config.toml
n_layer = 12
d_model = 384
n_experts = 40
experts_per_token = 1
d_expert = 736
d_shared_expert = 0
activation = "squared_relu"
moe_layers = [0, 1, 2, 3, 4, 5, 6, 7, 8, 9, 10, 11]
router_score = "softmax"
normalize_top_k = false
routed_scale = 1.0
balance_loss = 0.00068
balance_bias = true
router_logit_norm = 2.0
init_std_router = 0.0173
lr_router = 0.00164
vocab_size = 38102
norm = "rmsnorm"
norm_eps = 1e-06
tie_embeddings = "early"
optimizer = "soap_variant"
lr = 0.00266
beta1 = 0.95
beta2 = 0.95
batch_tokens = 262144
seq_len = 1024
train_tokens = 1594000000
steps = 6081
dataset = "wikipedia_en"
Below are experts of layer 4 (counted from 0) of a mixture-of-experts language model. Rows are named router (the router's row for the expert) and show model dimensions 192-255. Each number is 50 + 12 x the weight over its row's rms, rounded and kept within 0 to 99.
After each expert's rows: a language model's description of what the expert responds to. This comes from a sample of Wikipedia text that the model never trained on.

# expert 9
router:50 38 43 60 58 57 49 47 62 46 60 66 51 53 71 27 58 32 56 46 42 41 55 46 58 44 51 31 61 53 46 45 52 23 54 46 62 64 46 39 60 71 54 35 46 37 59 60 56 65 42 51 56 71 54 43 49 53 78 69 59 65 47 49
Description: Colons after field labels in infobox-style lists, like Genus:, Breed:, Date of birth:, plus table pipes and separators.

# expert 30
router:66 80 60 82 60 36 48 47 79 40 38 21 39 50 59 46 46 62 51 77 22 52 51 44 57 68 53 64 82 35 47 41 63 51 57 59 42 46 52 70 67 57 48 46 60 48 37 76 48 34 57 55 53 49 51 51 57 63 47 46 49 29 23 45
Description: Surnames or their first pieces right after a given name, in credits, cast lists and citations, such as Singh, Kumar, Gurland, Bogarde.

# expert 10
router:39 74 42 49 55 59 47 52 51 52 38 32 35 71 36 41 48 56 36 47 43 71 44 74 43 54 42 33 40 57 31 63 47 60 56 31 31 65 45 48 49 38 55 46 53 57 56 61 50 59 34 40 47 35 40 40 24 46 39 44 57 41 41 41
Description: Short pieces right after numbers or periods, mostly unit abbreviations and word endings such as km, kg, sq mi, a.m., Ph.D, sacks.

# expert 26
router:65 53 44 25 30 59 46 28 48 51 45 48 54 40 33 51 43 64 54 37 38 58 50 49 48 62 48 32 31 54 45 59 58 61 43 46 25 61 33 41 42 37 58 59 38 64 58 48 49 51 63 54 53 30 58 46 56 64 34 52 37 54 68 45
Description: Final pieces of common nouns after the, his or this, often before punctuation, such as commentary, album, season, team, election.

# expert 39
router:49 45 62 38 50 44 58 28 20 56 45 24 50 27 42 58 50 66 45 67 48 61 45 50 38 51 61 44 21 49 52 61 40 43 53 49 37 36 49 60 63 68 39 47 46 42 53 48 46 53 34 42 54 30 58 33 45 74 28 45 46 49 25 43
Description: Country, state and city names in locations and addresses, such as U in U.S., States, England, India, California.

# expert 3
router:62 56 62 55 44 70 38 53 33 37 47 29 44 47 35 58 65 70 52 76 32 77 46 53 65 40 43 47 48 46 55 38 20 66 60 34 58 40 66 39 52 42 42 46 71 65 44 56 38 47 46 55 55 57 61 56 35 42 54 29 51 41 48 49
Description: Short mid-word pieces inside non-English names and words, often South Asian or Arabic, such as Sa-ad, Kan-av-u, Rijks-ak-ademie.

# expert 34
router:65 51 48 61 64 15 52 54 69 52 41 26 24 69 54 65 49 30 41 69 45 48 67 42 55 57 59 42 56 51 46 36 38 45 56 40 62 45 45 49 61 57 48 53 68 39 38 40 55 52 54 56 52 42 64 43 83 56 58 63 64 63 01 58
Description: First words of proper names such as Mount, Fort, San, Los, Sir, first names in tables, and the preposition under.

# expert 13
router:64 65 63 53 59 58 47 52 34 36 52 33 43 48 35 55 33 67 65 78 40 64 62 38 67 65 47 61 64 42 44 41 53 60 53 37 56 46 68 59 39 47 37 49 49 67 34 69 51 29 50 33 53 34 49 56 37 57 43 45 48 30 52 46
Description: Word-internal pieces of non-English surnames and place names, often with accented vowels, such as á, í, ı, ová, ín.

# expert 5
router:47 48 52 51 46 56 64 68 50 43 73 58 57 63 75 57 42 51 35 28 68 33 39 51 38 33 62 50 45 51 54 64 58 41 62 78 70 63 59 52 50 46 41 48 28 29 48 62 46 50 56 39 37 43 39 54 28 59 58 45 34 58 58 55
Description: Forms of be and similar linking verbs after a subject, such as was, is, were, been, became, remained.

# expert 25
router:44 47 60 49 47 48 43 50 48 60 29 53 52 61 59 54 61 47 44 56 68 47 61 28 37 43 69 58 39 57 54 74 41 53 60 71 47 34 47 65 67 78 63 31 46 52 61 50 58 29 38 49 41 40 51 56 66 51 46 50 56 49 27 50
Description: Country names, nationality codes and table entries in sports or filmography tables, such as States after United, USA, MF, TV.

# expert 17
router:66 33 24 27 33 48 32 38 42 45 36 47 51 32 38 74 40 35 44 23 58 37 55 36 64 56 49 44 38 60 54 46 52 64 38 61 30 46 38 37 50 46 58 63 57 84 61 46 53 53 78 73 42 26 42 39 53 45 46 40 48 67 39 48
Description: Abstract or general nouns after the, his or a and before of, and or in, such as life, development, power, history.

# expert 14
router:39 54 48 59 52 47 66 33 59 55 62 67 51 57 62 60 68 36 49 44 54 49 46 67 37 38 56 50 27 50 63 64 46 54 42 59 57 33 42 43 34 54 45 57 43 25 56 32 52 43 49 48 43 60 60 55 52 23 66 32 57 46 52 49
Description: Counting and quantity words before a noun or of, such as two, several, many, one of, couple, and round numbers before years or minutes.

# expert 23
router:26 28 45 52 41 55 56 48 33 36 47 74 76 16 59 55 49 31 60 55 57 43 42 59 40 55 44 31 48 52 47 50 66 49 33 35 48 58 53 65 49 53 38 44 39 42 37 38 62 52 57 34 56 48 38 42 56 28 65 42 37 49 83 50
Description: The first three digits of four-digit years in dates, ranges and tables, such as 200 in 2006, 199, 183.

# expert 12
router:50 46 62 38 48 38 46 58 31 60 50 34 43 61 39 72 47 59 54 43 45 32 63 77 45 32 40 40 41 56 59 30 47 58 48 57 78 40 49 36 57 35 60 44 43 60 58 48 47 49 36 62 53 61 51 67 60 13 62 69 82 51 69 44
Description: Comparative words like more, less, further, higher, -ly adverb endings, and words starting section headings like Scientific, Early, Goals.

# expert 24
router:47 44 57 13 54 32 45 43 59 59 36 54 57 40 48 36 49 51 70 47 63 40 66 44 54 49 61 49 60 51 37 50 69 52 39 67 43 48 32 60 74 58 57 32 43 47 65 75 51 55 49 50 49 34 55 41 55 39 56 27 45 52 52 55
Description: Final nouns of proper names for places and organizations, like University, School, Street, Center, United, in names and tables.

# expert 38
router:51 34 40 66 73 55 46 58 49 44 48 64 40 45 51 70 25 69 49 71 27 58 64 47 29 55 34 43 67 45 45 64 59 29 52 17 50 51 45 44 40 66 58 50 40 48 35 45 52 43 42 47 50 49 59 51 39 84 46 41 45 48 29 47
Description: Colons, decimal points, degree and minute marks inside times, race results and map coordinates such as 2:03.13 and 46°23′19.39″, plus initials' periods.

# expert 32
router:42 47 53 73 53 51 24 31 49 62 61 26 71 59 68 58 65 32 46 60 56 67 45 46 49 17 52 41 53 51 29 53 55 42 73 39 39 53 42 32 56 38 49 72 42 47 42 52 57 65 62 55 50 74 73 48 55 35 60 69 23 46 63 55
Description: Opening parentheses and commas that start asides: dates after names, taxonomic author-year citations, native scripts, source notes.

# expert 21
router:58 62 17 56 64 30 44 63 58 43 44 72 51 58 60 70 49 46 30 41 37 38 56 61 55 79 63 56 45 55 84 58 58 65 49 60 63 54 46 35 35 68 57 65 37 54 52 45 63 53 68 45 56 60 43 60 50 65 30 21 25 37 58 46
Description: Opening quotation marks before song titles or quoted praise, plus such, this, these, and of in sort of.

# expert 37
router:54 53 24 46 72 60 55 26 71 54 70 36 51 64 42 59 59 40 46 59 44 66 71 57 56 62 56 51 54 49 41 56 70 16 39 69 57 61 42 43 51 60 54 52 47 64 62 37 47 72 55 70 60 53 41 42 78 26 54 61 67 61 62 49
Description: Opening pieces of capitalized names such as Fre, Lou, Wil, Col, and the in nautical or military narratives.

# expert 33
router:46 40 47 33 48 46 57 57 35 56 49 38 65 51 32 44 36 49 43 38 61 60 41 50 41 58 48 57 62 36 49 58 61 51 47 37 58 56 49 53 41 44 60 51 45 67 50 54 48 46 60 42 54 65 48 57 35 81 61 38 42 51 58 52
Description: Hyphens inside compounds, word prefixes like sub, pro, multi, LaTeX backslashes in math, and Thai byte pieces.

# expert 16
router:68 43 30 55 44 76 62 51 74 47 58 63 61 52 70 39 55 44 55 44 46 51 28 47 65 42 68 60 39 56 48 47 64 34 50 44 43 72 56 49 40 36 49 60 55 39 58 50 59 52 40 53 47 62 43 48 30 30 32 77 49 44 73 61
Description: Forms of have/has/had before a participle, plus joiners between list items or clauses: commas, and, semicolons, despite.

# expert 19
router:68 42 56 38 25 53 37 48 69 64 56 73 41 43 41 54 56 38 49 31 41 47 63 40 32 41 52 46 37 52 27 39 57 63 51 46 38 44 36 30 61 51 57 57 59 32 59 58 51 52 47 56 43 41 45 54 60 46 37 47 51 63 68 44
Description: Head nouns ending a noun phrase, often plurals or roles, before of, and, were, e.g. members, players, goalkeeper, appearances.

# expert 35
router:41 54 40 63 63 39 53 54 25 48 71 41 52 50 59 44 54 51 39 73 41 40 26 58 47 37 56 42 37 57 37 53 51 45 44 61 54 48 44 63 57 59 51 41 39 66 65 49 38 66 33 54 50 61 64 47 46 61 51 42 37 36 50 63
Description: Capital initial pieces starting names or words, such as Th, S, Sh, K, and pipe separators in tables and heading marks.

# expert 6
router:49 45 66 68 62 43 39 16 53 60 34 68 64 34 72 44 68 53 46 70 49 45 40 43 27 35 59 69 54 58 59 48 50 43 19 36 65 38 50 68 47 54 34 46 37 49 46 47 54 67 48 46 64 52 45 36 70 60 41 54 47 69 36 51
Description: Month names and day numbers in dates, as in 12 May 2026 or on June 3, plus pipe cell separators after line breaks.

# expert 8
router:55 42 39 44 82 45 54 58 49 53 53 84 56 59 44 48 33 54 39 52 58 50 59 47 34 60 57 51 58 50 45 43 34 48 51 54 51 27 41 49 59 61 59 55 93 63 60 68 44 36 60 59 54 38 54 59 47 69 43 36 47 45 36 55
Description: Closing brackets and quotes, pronouns I/you/We, Roman numerals, and odd name or code pieces like Bar-, Tax-i, UPLB.

# expert 36
router:30 42 59 48 47 58 53 68 68 38 39 56 74 58 50 51 68 23 44 46 65 39 27 54 40 35 39 64 69 48 52 46 57 35 43 77 44 48 71 56 51 54 60 45 54 56 47 36 61 47 40 43 54 44 50 47 42 60 67 68 37 46 60 48
Description: Words about winning and placing in sports seasons, like won, finished, first, qualified for, debut, and the after them.

# expert 11
router:40 67 40 36 61 65 61 42 35 47 58 23 22 48 44 54 17 59 51 50 55 39 31 43 54 68 39 43 52 49 57 36 38 60 58 59 40 55 44 45 55 47 50 45 53 62 55 49 42 58 70 46 40 55 53 21 82 50 72 36 66 59 19 45
Description: Word pieces opening compounds or field labels in lists and infoboxes, such as hand(ball), Genre, Website, loan, killer whale.

# expert 1
router:14 49 70 44 32 38 49 67 59 67 20 27 50 61 45 35 62 54 44 43 73 36 59 57 51 46 48 52 39 47 62 52 51 57 40 50 55 60 48 55 59 44 48 40 35 54 66 31 28 54 42 52 62 54 57 45 70 63 54 61 63 55 62 48
Description: Function words and short capitalized words inside titles of songs, shows and bodies, such as The, of, for, Your, My.

# expert 29
router:67 55 45 46 44 38 53 64 66 63 73 55 41 50 64 29 48 29 44 50 74 38 55 65 61 66 42 53 30 43 40 66 48 33 33 66 59 41 57 51 53 47 58 59 41 37 54 29 51 69 36 67 48 70 60 47 68 68 44 69 46 62 52 55
Description: Prepositions linking a noun or verb to a place, group or thing, such as of, in, between, among, within.

# expert 28
router:65 43 34 60 49 28 52 56 55 62 51 68 61 76 53 42 67 36 52 35 60 45 51 52 41 47 54 64 45 43 63 54 45 76 57 50 38 55 55 40 50 50 61 62 92 49 47 59 68 41 34 54 56 51 42 46 18 35 44 59 46 59 63 46
Description: The word to, and words leading into it like due, according, moved, order, sent, often right after was or were.

# expert 22
router:51 55 38 60 45 36 54 51 37 46 51 52 33 33 54 52 33 63 46 54 49 64 68 61 53 60 62 54 25 51 38 52 62 60 55 41 67 53 59 44 47 51 46 43 69 52 49 62 43 74 50 47 62 44 37 87 25 55 25 77 54 50 69 58
Description: Pipe characters that close a table row before a line break, especially after headers or empty cells, plus a few odd word starts.

# expert 15
router:29 49 49 57 56 52 61 44 40 67 48 59 43 54 47 44 75 46 51 33 46 38 35 56 47 32 36 53 64 48 51 50 47 54 54 40 55 52 54 55 65 48 46 36 49 80 41 42 54 52 64 50 31 57 52 24 39 40 41 52 59 55 58 42
Description: Mostly the articles a and an before a noun phrase, plus prenominal adjectives such as new, own, small, another, prominent.

# expert 18
router:24 58 54 58 43 55 56 72 59 58 34 36 49 64 51 32 36 43 46 55 55 53 56 55 31 56 39 37 60 59 50 30 31 43 58 59 42 73 39 66 20 34 61 41 36 32 33 37 60 39 55 40 54 67 36 70 43 69 57 34 70 48 64 37
Description: Dashes, slashes, plus and minus signs between numbers for year ranges, scores and ratings, such as 1848–1849, 8.75/10, +4, and 0.5 to 0.8.

# expert 4
router:71 45 70 59 62 62 56 50 56 66 62 58 63 47 75 61 34 38 48 60 44 58 23 53 60 47 63 68 57 52 56 65 28 25 56 55 52 64 51 49 41 52 55 68 66 42 54 56 51 64 43 60 57 48 36 68 48 00 37 64 65 48 46 39
Description: Words opening a new clause after a comma or period: subject pronouns and conjunctions like he, they, but, although, when, while.

# expert 20
router:71 40 38 58 57 53 55 30 68 35 59 70 59 40 75 37 67 40 57 67 53 45 21 54 50 39 54 58 48 59 48 52 54 44 52 43 57 52 55 48 63 53 41 44 51 45 49 51 38 46 37 46 47 49 53 68 58 61 47 48 44 44 46 55
Description: Line breaks and sentence-final periods at paragraph ends and around == section headings ==, plus commas after opening dates.

# expert 2
router:52 42 58 50 58 50 32 31 49 62 55 63 56 55 49 70 57 35 34 31 36 53 33 72 50 67 45 60 80 34 64 78 54 55 53 55 68 43 54 62 31 49 60 69 55 46 26 41 64 59 47 54 28 43 36 71 33 51 54 68 53 54 74 66
Description: Standalone numbers, often digit-final pieces, in sports league tables, squad lists and data rows between pipes, such as 17, 4, 13.

# expert 7
router:61 54 44 48 54 42 72 60 73 62 73 78 50 52 59 40 41 46 52 39 44 43 44 56 64 47 53 63 43 38 64 45 63 38 42 60 29 51 46 34 57 36 49 75 50 44 34 34 64 50 55 60 48 60 29 30 44 33 49 69 56 41 59 56
Description: Transitive verbs and prepositions right before an object noun phrase, such as contains, create, into, with, form; also table cell separators.

# expert 0
router:72 43 69 55 38 66 37 58 46 47 41 40 70 57 52 62 66 72 62 81 53 54 64 23 74 28 48 65 63 50 64 46 33 51 68 23 67 35 53 43 44 42 54 43 75 42 50 69 36 38 52 61 53 38 67 60 63 64 55 48 61 48 36 45
Description: Final word-piece endings of non-English names and terms, like -a, -o, -ić, -ía, in names, species and tables.

# expert 27
router:77 42 64 40 52 47 48 46 53 58 53 71 53 47 56 33 47 55 54 56 43 46 41 48 54 61 49 38 45 62 58 46 65 63 42 73 42 40 62 72 30 59 44 46 50 35 57 50 45 33 43 54 45 67 42 38 60 85 37 30 43 46 70 58
Description: Line breaks ending items in dash lists, infoboxes and table rows, plus some closing punctuation like )., ".